From a checkpoint of a small mixture-of-experts model trained on Wikipedia.
Size: width 256, vocabulary 3810.
Below are experts of layer 3 (counted from 0) of a mixture-of-experts language model. Rows are named router (the router's row for the expert), down (a neuron's output weights, with its number) and show model dimensions 0-255. Each number is 128 + 32 x the weight over its row's rms, rounded and kept within 0 to 255.
After each expert's rows: a language model's description of what the expert responds to. This comes from a sample of Wikipedia text that the model never trained on.

# expert 31
router [101  88 149  99 114 149 117  88 160 106 138 123 184 130 127 144 205 145 172 106 119 132 164  95 113 159 115 176  86 138 179 102 140 172 122 146  88 166 172 130 103 115 137  99 165 141 149  98  57 169 102  89 170 125  95 183 127 136 152 169 151 141 167  73 111  85 131 154 119  93  89 122  91 126 182 153 131 107 128 155 144 117  65 137 116 189 155 108  94  80  94 122 190 128 131 179 131 197 126 128 159 111 198 169 150 138 162 107 127 155 153 162 106 157 167 100 120 136  94 149 175 162 125 143 134 148 156 133 182 125 181 179  74  91 162 141  75 181 228  91 136  69 174 120 138 103 134 171 169 143 112  90 134 175 169 154  93 100 133 138 147 181 124 110 123 112 119  34 106 129 199 129 107 149  92 119 114 176 118 116 120 171  83 137 163 115 172 148 115 102 112 107 126 109 138 111 129 112 121 170 114 115 129  95 171 136 133 130 171  83 155 143 127 138 182 111 102 134 158  84 125  94 124 127  75 123 167 115 141 127  97  52 126 125 153 119 200  99 116  96 102 168 172 108 134 176 104 137 181  91 110 106 117 165  96  91]
down0 [151 127 154  86 118 184 133 108  79 154 119  99 151 167  79 125 142 139  86 172 150 144  92 161  99 115  98 153  94 114 115 122 125 117  53 170 146  93 162 152 103 138  55 154  83 107 109  90 101 127  94 136 100 125  99 137 140 158  85 176 159  89  94 118 159 194 135 176 145 127 144 148 167  92 174 169 120 117 116 112 125  42  96 100  94 121 101 159 139 134 142  97  76 120 103 166  50 126  63  97 123 116 131  93 108  95 140 114 136  96 175 111 134 204 133 134 119 150 149 163 159 111 124 122 146 149 190  62  84 138  32  66 140 128 135 125 161 143 103 136 124 136 161 150 122  46 120  62 159 104 162 119 158  94 103 109  98 120 119 108  90  97 168 130 169 188 117 123 105  57 108 108 141 123  73 114 133 126 142 133 151 146  77 119 165  93 156  89 140  72 134 160 136 175  64 170 147  73  82  87 127 108 149 111 143  94 128 139 146 134 109  95  81 130  77  74 126 189 103 117  70 128 128 135 149 128 173 175 152  88 115 130 157 160 154 161 183 153 135 137 158 115  88 134 146 165 136 119 127 165  78 147 156 153 159 105]
What it handles: The preposition in and In, day and year numbers in dates and times, plus pieces after N or J in names: N-ash, J-es-us.

# expert 1
router [144 115 139 129 122  73 147  83 102 181 122 147 144 127 124  93  97 133 123 166 132 160 123 100 129 132 141 139  89  99 136 153 151 194 111 117  79 132 146 154 124 118 147  93 162 145  70 144 148 149 179  98 117  77 118  70 177 158  58 145 115  98 167  92  78 121 121 150 199  79 127  77 144 117 123  68  75 102 102 138 141  62 165 149 152 101 154 141 107 122 150 101  99 142 155  91  94  70 156  92 139  51 135  78 155 114 143 141 105  75  90 135  91 140 148  58  84 108 153 116  79 173 102 152 156 107 126 122 104 160 153 107 101 176 130 133 159 101  80 158 145 153 155 178 144 100 174  75 103 169 135 118  78  68 158  80 169  67 155 114 114  66  69 125 108 109 178  94 127 111 144  93 138  54 165  94  69 106 169 173  84  88 157 137 106  92  90 111 174 126  97 103 141 119 143 136 159 111 146  82 126 182 127 107 127  71 126 124 104  87  96 155 118 122 129  67 103 166 104 137  78 143 144 118 130 133 155 114 149 110 146  78 131 123 108 139 112 121 158 155  70 108  93 139 148 101 170 125  75 202 186 140 112 110 124 135]
down0 [176 112 122 165  44 155 124 198 101 127 166 147 127 120  96 166 152  39  89 137 171 103  53 135 121 139 155 130 153 105 128 169  40  59 133 128 119 152 137 178 109  96 150 155 118  98 171  96  89 157  79  79  92 116 166 149 154  94 144 148 141 166  93 113  87 150  96 141  77 132 138 152 150 206 126  81 110 198 117 111 118 133  95 106  90 152 140 150 173 116 164 108 122 141 123 103  98 122 184 120 120 176 125 147 149 136 226 123 124 116 104 133 143 120 168 119 161  93 164 104 136 135 166 160 143 131  87 118  90 152 160  69 136 160 137 126 128 127 157 120 135  67 164 190 154 167 166 124 129 153 116 121 127  88 110 155  93 136 150 162 118 154  79 115 102 170 134  82 137 151 140 122 129 186 134 135 137 130  80  92 134 118 169 126  96 175 141 166 126 118 146 139 116 168  82 118 145 166 124 148 121 155 127 116 168  75 112 167  84 168 108  49 147 111  86 127 128 151 116 131 139 185 145 124 100 119 114 122 100 144  79 156 115 116 188 140 117  90 173 130  74 144 162  77  96 147 207 120 164 146  80 130  87 188  63 131]
What it handles: Conjunctions, relative pronouns and clause-ending punctuation that join clauses, such as and, but, which, who, and commas before them.

# expert 23
router [101 112  52 130  81 136 118 116 128  76  85 142 160 170  75 151 121  77 166 144 191 139 124 132 155 140  50  56 141 101 126 132 136 129 163 141  96  78 110  89 114  79  80 126 147  70  98 113  95 147 137 107 115  94 119 120 149 127 101  74 116  96 149 142 103 133  96 111 152 146  86 150 108 197 164 156  91 182 152  90  93 139 142  88 109 179 150 131  82 143 173 133 140  73  63 116 113  73 143 178  76 139 168 105  98 158 181 146 164  80 145 104 164 179  96 121 172 156 113  82  97 168  86 124 121 158 159 127 122 116 197  74 103 139 143 165 153 134 118 112 153 162 101  75  95 116  90  78 108 122  89  94 169 158 131 115  98 152 123 169 145 133 177 118 103 150 199 142 136 165  62 159 141 214 112  93 150 100 174  91 125 185  91 140 128 151 131 133 154 105 103 127 111 100 151  62 145 109 152 135 146 118 160  89 157 119 151 106 127 145 164 133 158 100 163 169 129 160 148 161  95 166 159 109 139 124 136 124 133 145 128 163 189 102  86 143  84  65  87 111 135 103 180 139  82 143 132 112 148 149 133 114 103 145 196 134]
down0 [180 163 137 141 102 132  98 121 127 137 137 138 143 132 135  12 104 169 147 121  65 147 137 147 142 123  97 155 154 156  99 152 121 140  78  99 107 149 144 142 142 150 131  77  99  75 146 155 187 186  63 124 113 187  41 129  92 146 136  62  86 104 160 123 107 119  56 142 142 120  94 166 124 117 119  72 105 149 209 139 152  74 121 150 189 147 127 116 120 112 224 148  91 101 134 116 158 104 160 106 102 114 188 160 144 123 170 168 121 133 106 123 107 100 135 132 120 153 168 111 152 142 129  98 157 131 122 138  65  79 141  74 166 161 113 142 121 154 100 153  68 151 123  78 116 111 113 119  99  95  86  82 127 123 158 158 139 146 146 131 131 121  85  94 125  99 126  84 126 143 154 168 146 127 174 155  49 160  93 102 108 114 132  89 158 122 125 113  91 119  99 138 160 171 130 113 143  64 107  99 163 132 163 148 118 161  96 111 108 121 178 129 161  98 122 150 189 113  33  83 125 166 132 109 106 159  77 162 131 129 126 126 143  52 160 128  86 105 158  92 146 148 187  87  69 139 104 102  97 176 115 159 145  96 125 124]
What it handles: Inner letters and syllables of Central European and other foreign names with accents, such as ő in Győr, å in Kåre, Kostić.

# expert 26
router [162 101 118 123 112 155 133 106 131 127 124 120 106 151 138 105  71 102  66  92 135 171 146 171 193 123 145 200 152 135 123  98 112 169 146 160 171  68  98 100  86 151 150  93 163 145 153 140 180  60 103 147 177 138 185 107 123  83 118 156 118  47 189 200 154 131 146 130 123 132 104 150 180 172 154 122 148 139 124 140 127 163 115 144 137 158  93  86 106 119 113 128 118 101 142 117 146 139 118  78 162 140 149 134 174 101 122 169 132 166 166  64 111 157 146 119 140 155 135 153 166 103 160 121  69 128  73  86 175 143 119 122 138 161  97 122 106 113 175 186 162 137 159 140 119  84 152 103  90 147 178 169 165  84 137 139 132 174 128 138  42 121 172 134  85 136 141 100  97 119 139  76  85 119 146  91 128 143 121 138 100 141 100  62 123 120 132 131 159 113 105  76 153 111 148 177  40  99 104  60 114 148  93 174  91 168 185 152 148 105 122 106 132 171 109 163 156 154 141 148 135 159 146  96 144  86 191 145 186  72 125  79 150 121  86  85 100  71 143 119 104 136 121  95 121 114  81 136  81 141 153 161  96 122 166 202]
down0 [133 143 113  90 123 132  89 122 136 103 156 102 161 162 159 108 124 162 214 132 157 135  43 114  97  97  75  66 173 102 102 189 130 205 121 104  95  99 160 129 199 138 110 103 120 131 112 106 150 159 134 163 159 134 163 171  70  99 154 126 129 181 148  94 113 104 128 120 178 138 116 118 115 143 134 107 172 159  65 136 193 103 152 165  96 144 138 101 192 124  91 100 139 172 117 135 122 163  88 186 219  75 113  68  74 190 115 120 183 134  89 104 129 137 116 141 119 152 162 131  99 131 157 105 110 156 159 111  85 155 153 156 124 130 123 124  66 132  96 140 118 128 105 107  94 157  53 103  99 114 124 111 108 137 132 114 188 109 120 149 157  53 139 118  94  95 172 112 167 121  89 142 102 152 145 119 110  93 127 144 150  99 109 124 160  87 167 146 102 134 168 174 149 116  92  37 152 181 159  66 145 151 167 139 189 124 135 119 126 118 102 141 144 108 124 141 139 108 102 120  84 121 128 110 102 170 123 109  74 183 157 127  94 136  55  91  92 154 123  52 157 150 120 145 106 139 148 131 108 134 110  97 176 150 162  85]
What it handles: Forms of be and have after a subject (is, was, were, has been), plus located, known, and percent signs in gazetteer and census text.

# expert 5
router [165 115  73 199  98 160 146  99 150  67 110  81 130 158 103 156 136 122 111 117 163 127  80 123 125  68 158  98 133 143 112 158 165  98  97 153 152 127 103  84 140 125  86 117  91 136 127 140 166 165 135 109  87 165 147 192 153 119 142 136  80  93 114 173 136  65  94 203 126  64 178 127 108 121  92 150 149 190 123 126 141 187 163 127 145  94 164 169 129 155 146 161 120 192 170  93  92 111 111  84 159 133 107 140  83 138 181  76 148  46 163 177 117 136 107  57  89 137 161 101 172  92  89 166 115 197 154  67 110 160 158 118 115 114 102 183 107 105 105 146 188 133  97 142 153  89 114 130 105 131 177 121 134 112 155 104 177 183 131 104 177 144 128 143  90 188 189 168 153 178  93  88 131 137 126 165 127  96 114 165 139 179  81 135 153 153 122 134 131 157  97 136  91 157 148 123 161 104 158 107 122 116 133 196 123 149 174 133 137  98 140 112  94 105 106 154 165 119 118  80 145 171  88 114 109 116 139 102 153  73  73 150 163 122  87 150 171  95 134  76 133 127 144 131  73 170 129 154 133 123 128 136 100 185 110 142]
down0 [142 114  92 165 123  82 113  97 108 128  98 160 131 128 145 131 157 129 166 118 119 136  66 122 164 124  99 160 120 112 105 124 199 147 172 200 140 185 148 120 121 133 141  97 159 112 152 185 140 173 126  58 152 148 100 176  80 129 127  79 174 118 128  90 152  77 118 153 146 136 167 103 123 168  72 155 146 166 109 112 124 156 124 117 118 132  75 100 166 103 191 144 128 131 168 106 101  99 122 128  96 119 174 116 159 180 127 127 110 109 138  91  79 152 103 167 176 118 166 104 183 107 173  87  55 141 148  78  58 172 132 142 147 141 133  88 117 122 104  78  99 147 148 121 143 105  75  82 133  92 113 150 179 149  39 150  48 165 169 150 109 109  84 105 153 114 125  70 220 150 129  91 135 188  97 130 136 108  99 151 156  99 144 145 189 139 172 183 115 123 112 109 125 115 139 178 139 114 163 127 101 113 138  80  85 121 178  91 130  68 180 134 122 100 143 158 145 154  58 128 119 126 106 171 126 117 138 151 137 173 131  89 119 157  99 148  78  98 147 206 136 122 124 103  92 166 130 109 116 107 120 139  56 114 111 171]
What it handles: Line breaks ending list items and table rows, heading markers like ===, and word starts such as incre, D in Don, Duke.

# expert 11
router [155  99 107 102  77 136 184 155  92 135 110 156  77 177 171 138 113 143 116 121 155 175 127 134 107  84 139 180 123 127 111  69 100 118 187  84 122 128 138 124 181  89 119 150 173 114 210 118 127 100 144 136 137  81 146 124 149 184  96 121 122 105  67 165 145 104  98 188 112 123  98  76 136 122 108 101 149 133 177 178 110 127 112 156 115 163 177 165 120  93 172 156 130  90  79 131 132 178  70 166 133  86 102 147  94  75 131 143 104 161 127  84 135  96 142 173 137  97 125 121 118 166 133  81  99 103 135 194  96 124 108 119 129 132 161 204 178 105 164  88 171  76 130 129 171 175 163  90 114 118  85 146 154 145  79  84 161  91  75 125 160 146 147 128 182 169 148 103 127 117 116 210 120 125 105 186 143 143 140 157 149 178 129 131 146 169 104 136 115 134 172 161 137 121 121 155 159 155 108 154  99  67 163 107 112  80 174 102 157 129 142 101 151 167 129 134 181 152 149 154 171 171 179  45 130 119 133 182 156 106 115 127  87 103 126 155  59 164 199 142 122 175 139 115 153  98 118 118 128 147 154 155 138  93  85 173]
down0 [148 117 140 169 215 100 158 194 140 162 103 109 153  80  75 146 173  51  64 136  93 103  82 107 131 116 104 114 126 109 163 125 131 191 114 164 213 113 132 126 147 111  81 144  85 104 208  95 108 122 198 126  92 123 128 119  84  85 108  85 126 134  83 135 117 172 147 148 125  60  94 148 113 140 105 144 100 106 150 156 194 132 145  91  83 114 109 145 157  97 143  81 120 153 128 170 108 103 162 159 115 151 162 118 101 102 129 153  93 148 192 102 201 123 142 142 118 125  74 105 107 139 162 124 106 128 144 107 102 117 129 115 118  86 114  96 128 126 106  92 122 116 101 136  71 168 156 105 134 163 110  95 127 171 133  79 115 139 132 132 150 113  86  96 108 116 126 126 177 121 125 112 124 128  90 120  88  71 144 102 185 213 113  76  76 147 129 203 143 179 115 121 183 149 155  94 144 127 141 139 162 165  88 154 147 142 117  84 124  68 114 137 123 120 142 161 159 156 131 148 112  85 163  77 136 129 129 109 105  80  73 161  91 157 102  76 155 151 181 141  56 117 107 141  52 156 130 118 184 121 191 144 107 111 135 134]
What it handles: Space-led small numbers in table cells and specifications (6, 8, 10, 100) plus inner pieces of long words like philanthropist, Littorinimorpha.

# expert 29
router [118 138 180 164 162 129  98 143 151 183  92  93 119 143  81  94 117 195  90  97 174 127 109 115 123 129 128 129 100 157 142 113 148  69 113 101  72 146  87 164 117 154 132 204 166  87 172 139 117  80 168  98  51  84 181 129 103 143 105 100 140 115 146 121 155 130  44 174 107 163 143 130  77  86 179 148 104 125 101 166 130 174  84 160 111 162 136  97 131 109 144 173 135  84 132  67 121 163 136 111  83  46 112 135 124 101  76  92 177 123 115  61  99 113 109  54 156 156  83 127 122  74 138  75 133  92 134 108 139  71 103 149 147  90  92 148 172 120 148 174 117 115 167 117 139 123 164 132  95 172 133 141 128 117  97 161 138 137 117  81 139  89  93 166 179  82 129 143 107 124 162 162 170 160 109 114 117 128  70 117 118 128 149 119 109 143  92 161  84 118 151 102 112 138 118 134  84 139 118 104 191 114 119 105 106 119  54 120 117 152 130 113 172  79  74 168 172 153 104 157  95 126 121  80 204 147 160 157 127 132  91  96 114  85 130 190 152 119 163 163 161 132 120  87 105 126 133 122 124 190  72 147 174  93 112 118]
down0 [126  96 140 159 156 112  44 119 169 140 144 143 144 170 109 129 102  71 130 109 123 141 112 152  90 204 147 114 121 162 133 126 156 167  99 176  90 101 121 130 137 190  84 154 160 161 122 161 115 101  86 125 121 110 186 111 193 170 101 207  63 161 197 104 117 131  81 127  89 109  86 143 170 125 120  75 106 103 153 138 145 161 147  95 164 128 123 136 108 129 155 133 165 117 124 131 180 111 203 139 139 120 139 126  94  40 143 178 117 157  93 155 162 141  94 124 184 177 166 101 173 108  91 121 156 113  91  99 138 138  93 198 175 119  85 128 177 186 104  93  54  93 131 157 177  99 138 119 136  81 133 135 165 123 122 153 129  37 142  88 102 141 136 121 147  63 159  80 118 144 112 142 148 137  93  80 151 120 118 131  88 120 106 172  97 158 116 144 116 126 122  82 102 112 131 156 119 128 134  80 153 164  97  96 130 136 127  95 167 191 136 134  89 191 119 142  74 145 148 172 139 133 166 140 139 155 102 171 158 171 106  86 125 154  76 146 141 148 168 175 101  81  64 128 152 107 133  88 114 162 119 165 116  99 148 142]
What it handles: Digits completing years and numbers after a prefix like 195 or 197, as in 1956, 1755, 1,257, plus plural s endings.

# expert 9
router [ 39 159 102  68 100  78  87  89 126 113 170 148 171 140 125 206 117  88  77 145 126 106 201 122 169 177 140 165 150 146 111 175 128 112  73 140 150 117 205 143 102 127  91 124 137  73 163 167 128 160 129  92 122 130 155 156 133  79 146 169  88 118 151 129  93 148 153 149 139 135 108 123 151  81 110  85 125 124  83 148  96 126 113 101 168  73 106 130 189 141 115 113 121 164 166 124 133 104 136 144 110  83 134 103 121 115 121 142 142 199 105  67 155 149 148 148  91  93 149 194  91 130 125 127 167 156 140 154 150 128  99 168 129 107 131 130 141 173 118  46 107 126 130 152  87 128  44 149 136 138 139 120  48 142 125 114 136 157 105 143  89 120  85 197 159 132 119 162  90 117  66 100 119 161  97 132 173 198 154 187  85 113 120 180 157 163 101 164  94  97 158 144 131 152 179 174  93 125 144 103 113 213 126 155  98 128 102 107 170 131 117  90 138 118 151 104 159  79 136 162 155 144 128 100 140  68 138 130  99 111 134 111 177 176 109 121 131 164 158  87 174 151 107 102 133 169 151 107 137  64 151  75 116 135 125 154]
down0 [129 160 131 168  75 168  71 156 124 135 143 147 133  71 128  97 149 129 168  78  95 114 132 136 156 137 143 126  68 107 126  96 105 180 134 139 115 113 137 110 122 182 194 104 133 150 106 117 178 114 152 144 100 117 138 113 134  91  50 103 159 127 134 180 129  56 131 159 124  91 202 118 135 142 139 156 201 115 114 105  99 128 140 132  87 153 203 123 102 143  92 128 118  97 142 152 126 164  61 147 163 116 152 115  65 154  90  88 100 101 108  98 108 157 146 137 179 147 130 128 110 173 115 147 118 101 188 120  68 117 149 144 108 136 128 103 176  80 133 101 157  69 136 102 111 149 156 123  62 130 201 115 138  40  91 127 104 195 106 141  98 100 101 115 125 135 145 144 163 169 135 101 110  85  79 131  73 105 170  66  96 127 123 112 118 156  83 147  87 123  84  88 163 115 119 107 145 136 191 110  75 128 167 138 107 136 197  88 149 103 135  88 139 136 154 141 123 133 124  94 153 110 149 102 131 163  73 133 136  72 155 138 126 111 187 105 192 102  85 141 148  98  64  72 131 104 127 155 120  50 129 172 137 125  58 135]
What it handles: Number words, articles and quantity adjectives starting a noun phrase, such as two, three, many, same, a, an; also line breaks before headings.

# expert 12
router [187 124 143 177 122 103 148 151  78 103 129 124 150  66 140 117 112 103 116 182  92  80  91 174  79 117 114 127 123 104 100  74 127 100 148 148 126 207 152  84 112 115 160  99  68 141  61 105 135 190 106 161 141 136 121 151 162 169 128 105  90 139  94 153 255 133 152 145 122 120 118  59 145 189 148 122 186 118 107 148 104 134 178 144  92 140 100 119 114 159  81 139 171 141  90 151 113 161 108  90 168  91 138 147 147 161 161 110 105 126 118 131 100 127 123  78 127  35 103 152 122 145  67 162 116 127 107 123  92 123 113 133  70  96 121  50 142  81  67 105 118 141  98 142 114 147 118 132 128  89 153  98 154 176 113 106 100 151 138 126 110 133  87 114 116 109  53 136 135 109 121 179 148 231 164 151 123 147 136 138 132 131 144 120  94 101 124 169  89 127 158 130 111 101 130  73 148 151 130 107  65 128 161 147 165 137 161 183 189 126 171 118 146 137 154 141 117 133 175  63 128 134 109 168  98 175  59 188 134  74 109 105 132 107 154 141 156 120  95 143 150 103 127 121 126 126 165 145 144  77 170 101 112 106 136 132]
down0 [158 123 163 176  86 156 168 111 166 127 125  76 138 176 184 150 112 155  96 150 176 161 136 149 138 119 167 173 130  87 117 152  94 144  88 132 130 154 134 154 120 129 146 110 125  70 133  89 111 103 184 122 116 129 120 158 121 205  83 212 116 129 152 170 118 155  82 133 109 133  90 145  69 118 177 118  94 119 150 143  84 141  88 187 149 103 130 130  81 102  88 186 146 122 218  92  87 133  91 137 151 131 112 131 139  76 146 103  74 201 115 203 137 166  92 143 107 143 164 134 193 134 124 103 134 136  99  94 122 130 142 123 157 135 124 101  81 193 143 129 188  98 154 199 117 232 108 117 127 149 139 115  87 103 119 123 181  87 183 127  96  91 109 152 167 125 132 115 118 138 128  75 138 121 128 119  57 107 142 157 110  91 169 103  87  51 156 130 153 105 177 191  92  87 120 170 112 124 129 171 169 112 196 168 174 159  83 161 130 118 152 119 190  91 150 117 140 120 130 122 100 147 112  98 140 110 141 156 110  85 122 117 146 132 127 139  67 158 116 107 113  90 125 119 127 118 137 153 130 102 120  72 164 158 110 108]
What it handles: First consonant piece of a word after a space, often a capitalized name, such as B, H, Sh, Sw, w, Qu.

# expert 10
router [125 167 129 120  90 145 171 159 146 144  63 134 104 143 123 153  98  81 137 167  73 139 147 129 172 114  85  85 118 103 125 113  87  91 135 157 159 141 111 103 103 146 138 179 175  98 118 163 163 168 132 101 163 106 137  75  86 153 131 184 145 117  82 108 142 168 174 129 110 152 154 190 144 114  96 151 124 107  92 150  89 130 188 113  91  92 193 128 158 112 166 182 190 144 139 129 122 177 135 165 153 183 187 162 151 116 162 117 113 184 123  88 144 117  65 175  68 125 140 108 142  85  95 123  55 173  81 120 150  85 130 183 169 157 102  59 164 101 118 137 107 147 174 121  89 141 142 149 164 198 144 116 138 195 149  87 176 135 118 144 110 138  82 125  77 103 129  94 175 155  84 183  64 134 125 127 214 114 121 137 126  96 129 125 141 141  82 157  92 156 172  83 127 128 121 107 159 132 102 138 147  99 126 142 122 156 165  91 116 171 157 181 112  84 174 114 145 119 108 184 146 131 144 181 121 114 162  94 142 133 138  74 151 105 150 160 137 178 140 136 152  72 104 138  99 164 172  75 123 159 148 103 104 165 149 150]
down0 [105  85 100 126 150 127  95 131 112 167 161  85  71 112 127 152 170 123 135 213 131 153 120  64 151 163 110  98 190 109 115 107 145  51 144 125 121 117 125  92 138 161 178 118 113  98 143 128  91 120 115 144 144 149 126 124 105 127 139  85 141 125 115 129 116 152 148 129 129 137 133 167 179 120 166 112 162 131 118  83  80 167 119 108 160 114 106 127  94 183  93 164  93 151 120 148 120 152 127 154 187 165 152 185 105  90 137 192  84 114 116  92 153 117 148 160 103  78 188  72 169  98 140 164  78  99 145 138 157  55 189 126 110 163  94 118 155  91  39 160 153 158 148 121 126  65 108 130 107 192  64 165 128 137 176 102  93 158 160 122 178 134  92 132 193  51 155 158 127 185  89 124  86 127 185 134 149 131 107  85 135 122 124 115 132 138 136 132 144 135 154 141 119 161 114 158 116 119 104  46 128 156 169 136 140  78 123 118 173 101  67 127 113  93 129 140 174 111  94 161  96 100 147 141  68 126 137 157 110 132 146 129 158 151 151 134 216 144 150  52 101 112 132 127  99 152 190 167 109 111 155 116 102 150 161  63]
What it handles: Mid-word pieces of African, Asian and Romanian names and terms, often after M, plus blank cells in tables: Mwalim-u, Mogadish-u, Sem-if-inal.

# expert 7
router [184 156 117 114 137 173  77 101 185  79 138 130 124 106 152 144 157 127 110  91 170 134 128 106 108  44 117 169 122  83 168 158  91 155 152  84 121 157 149 133 116  98 156  88 105 127 165 174  96  97 126 116 194 162 129 152  87 108 153 205  74 180 109 118  85 110 157 102  91 134 131 145 131  70 186 136  86 142 117 171 128  99 153 115 206  98 130 196 127 118 171 149 133 136 110 158 158  76 118 125 138 159 106  87  96  96 114 130 101 100 155 120 143 112 124 104 155 123 114  88  91 139  72  71 100  95 131 208 186 103  74 133 116  81 134 150 129 158 129 160 171 184  74  93 132 103  87  97 155  87 119  76  73 149  83 141 101 163 104 116 136  58 142 110  88  52  96 132  91 133 123 150 135 104 147 165 135 125 148 169 161  79 163 179 136 141 158  87 141 137 152 116  83 130 148 129 133 132 119 105 130  92 114 151 160  75 129 114  88 165 150 158 138 107 131  87 108 103  92 202 142 109 134 141 201 172 153 120 136 168 115 152 120 176 126  92 144 147  98  95 105 155  83 102 111 119  70 109 129 197 124 100  89 118 150 127]
down0 [122 109  95 180 185 126 158 163 100 153  60  87 152 143 114  90  71 168 154 108 155  97 140 159 131  61 106 121 143 126 108 147 135 131 114 130 107  48 106 123 126 139  78 123 152 162 129  90 152 136  76  68  99 185 144 125 113 115 115  99 206 124 108 126 104 151 131 135  88 193 117  83 108 135 120 147  95 122 178 123 122 133 125  93 133 172 104 119 126 138 193 112 110 125 113 163  76 111 164 158 115 160  88 133 153  94  68 134 142 125 178 122 149 122  80 140 153 124 160 127  95 190 102 157 110 133 233 112 140 153 130 157 174 163  93 135 136 114 164  91 113  89 164 167 177 136 143 132  59 120 127 138 146  26 151  85 158 121 121 137 101 100 102 173 134 120 113 193 137 142 151 110 135 147 161 120 136 181 105  59 186  80  93  78  84 100 160 170 135 138 122 134 142 155 140 139  98 155 152 121 107 148  62 136  84 130 119  61 117 163 143  87 154 210 116  79  92 123 108 137 153 130 114 166  88 150 115 120  90 162 159 137 117 129 139 165  97 174 140 160 126 124  99 116 151 145 174 141  43 165 141 174 130 160 133 168]
What it handles: Articles and possessive determiners like the, a, their, its, usually after prepositions, plus sentence-final periods and some word-final pieces.

# expert 15
router [147 164  41 111 171 145 172  96 126  95 152  86 113 113 139 161 177 137 165 136  99 173 148 117  82  92 145 115 174 175  98 126 109 147 159 164 148 109 102 124 102 152  78 114  91 107 132 157 114 195 182 110 175 187  92 133 149 133  65 127 162  91 134 172 108 117 144 105 120 131  93 133 115 103  77 164 147 134 113 161 183 131 108 150 119 136 125 124  88 124 126 174 174 100 149 158 144 136 174 163  57 166 102 126  46 120  81 106 152  69 136 160 155 125 133 146 166 152  78 120 155  92 129 141  84 127 140 116 148  85 174 162 114 137 182 112  59 131 108 134 178 113 142 115 101 168 112 156 150 163 131 120 162 105 153 190 114 164 126  76 124 186 125 101  53 147 100  63 171 178  89 191 141  64 172 111 123 147 156  91  96  90 145  83 115 135 156 158 165 124 125 154  92 180  84 101 151 114 131 103 140  50 113 114 100 152 172 155 128 163 139  78  82 168 144 109 183 152  97 110 123  94 149 136 122 155 190 120 147 125 113  94 134 180 128 112 109 138 139 124 110 190 109 114 140 133 144 142  97 169  95 131 109 130  86  64]
down0 [159 203  94 152 124 129  92  77 177 154 106 164 163 141  88 124  60 155 138  82 150 127 121 111 161 185 152 137 151 108 118 161  58 139 117 109 149  52 105 132 155  91 137 111  49 112 203 165 160 108 123 155 152 152 121 205 125 162 100 128 166 136 163 193 127 155 153 120 138 100 211  94 126 149  77  35 168 118 125 116 115 176 139 190 160  57 149 150  94 115 125 138 188 152 127 125 117 146 107  86 151 145  99  65 146  87 149 136 121 148 115 133 101 154 105 192 113 173  79 161 134 144 147 110 133 159 106 152 125 138 132  86 152 168  99 117 183 111 130  73 108 181 130 145 139 127 145  87 134 112 103 156 122  95 118 117 150 149  99 173 109  93 165 166 151 173  84 134 113  87 128 158 123 129  85 119 136  89 105 122 126 164 157 131 160 140 124 101  98  63 114 152  84 118 160 123 136 115 119  68 169 102 114 119 126 134  63 174 154 103 116  44 136  79 121 149 204 120 163 141 175 147 122 137 142 118 123 108 121 131 142 120  61 176  95 100 156 143 153 138 116 180 111 156 140  99 103 154 146  90 157  85 157 124 148  97]
What it handles: Pipe separators and dashes in wiki tables of numbers or results, also score pieces like –1; in match lists.

# expert 30
router [104 112 131 108 109 107 122  87 142 182 128  69 165 151 120 151 179 105 168 121 159 104 126 122 118  84 135 132 121 185 158  63 180 131 128  76 113  65 111 107 108 157 161 149  86 100 117 129 127 128  80  75 142 156 108  93 148  59 137 119 148 133 193  70 105  86 111 122 141 141 115  95 173 148 114 149  91 120 127 126 148 128 120  86 130 158 105  85 123 165 173 124 161  74  76  78 184 141 125 165  71 117  76 139  95 135 166  97 105  78 122 181 146 123 151 120 129 172 146 128 159 147 151  97 135  84 206 125 154 136  80  98 119 209 167 135  90 134 140 153  85 135 108 100 169  86 139 217 110 148 117 127 183 118 172 131 155 117  98 166 193  91 125 101 148  85 118 104 133 166 151 118 136 132 133 180 122 129 134 139 181 151  90 133 158 140 151 151 158 135  64 100 137  99 130  84 182 137 155 146 176 135 155  83 187  95  86 160 166 120 130 161  77 150 114 107 163 120 125 129 132 115  94 115  79 135 114  72 130 106  90 189 152 102 120 106 149  63  59  81 101  64  84 125 155 105 131 120 160 121 147 137 139 204 129 132]
down0 [147 139  98 163 178  77 136 100  99 158 141 109 137 127  89 128 159 129  88 143 122  95 142 130  81 154  65  75 121 118 147 107  73 182  76  75  90 156 144  99 114 150 142 151 129 141 109 105 152 142 145 123  97 130  81 107 153 116 125 116 106 115 117 114 142 167 114 113 120 107  80 127 113 129 180 126 133 122 104 145 170 142 160 184  53 168  52 153 169 163 145 146 141 183 118 142 134 127 117  85 155 106 102  95 138 172 138  78  94  85 145 142 107 162  79 158 141 126 185 102  95 157  64 150 126 217 130 133 141  93 177 138 122 139 180 189  83  85 156 103 187 105 199 148  82 154 100 151 168  73 180 172 108 106 145  95 134 126 132 120  80 161 118 102 131  74 179 111 183 135 194 157  81 126 176  97 139 112 180 131 119 107 136 173 131 146 137 141 114 133 124 210 144 155  87 121 136  98 154 126 133 101 114 115  83 142  86 122 147 130 100 202 115 142  79 171 129  53 144 164 111 178  93 125 141 136  85 120 121 119 138 123 152 186 152  60 131 133 139 137  51 117 102 114 116 184 120 134 115  97  96 163  94 148  82 118]
What it handles: Early syllables of proper names and place names, such as Bar, Car, San, Mont, Sug-ar, An-ast-asia, Dor-oth-y.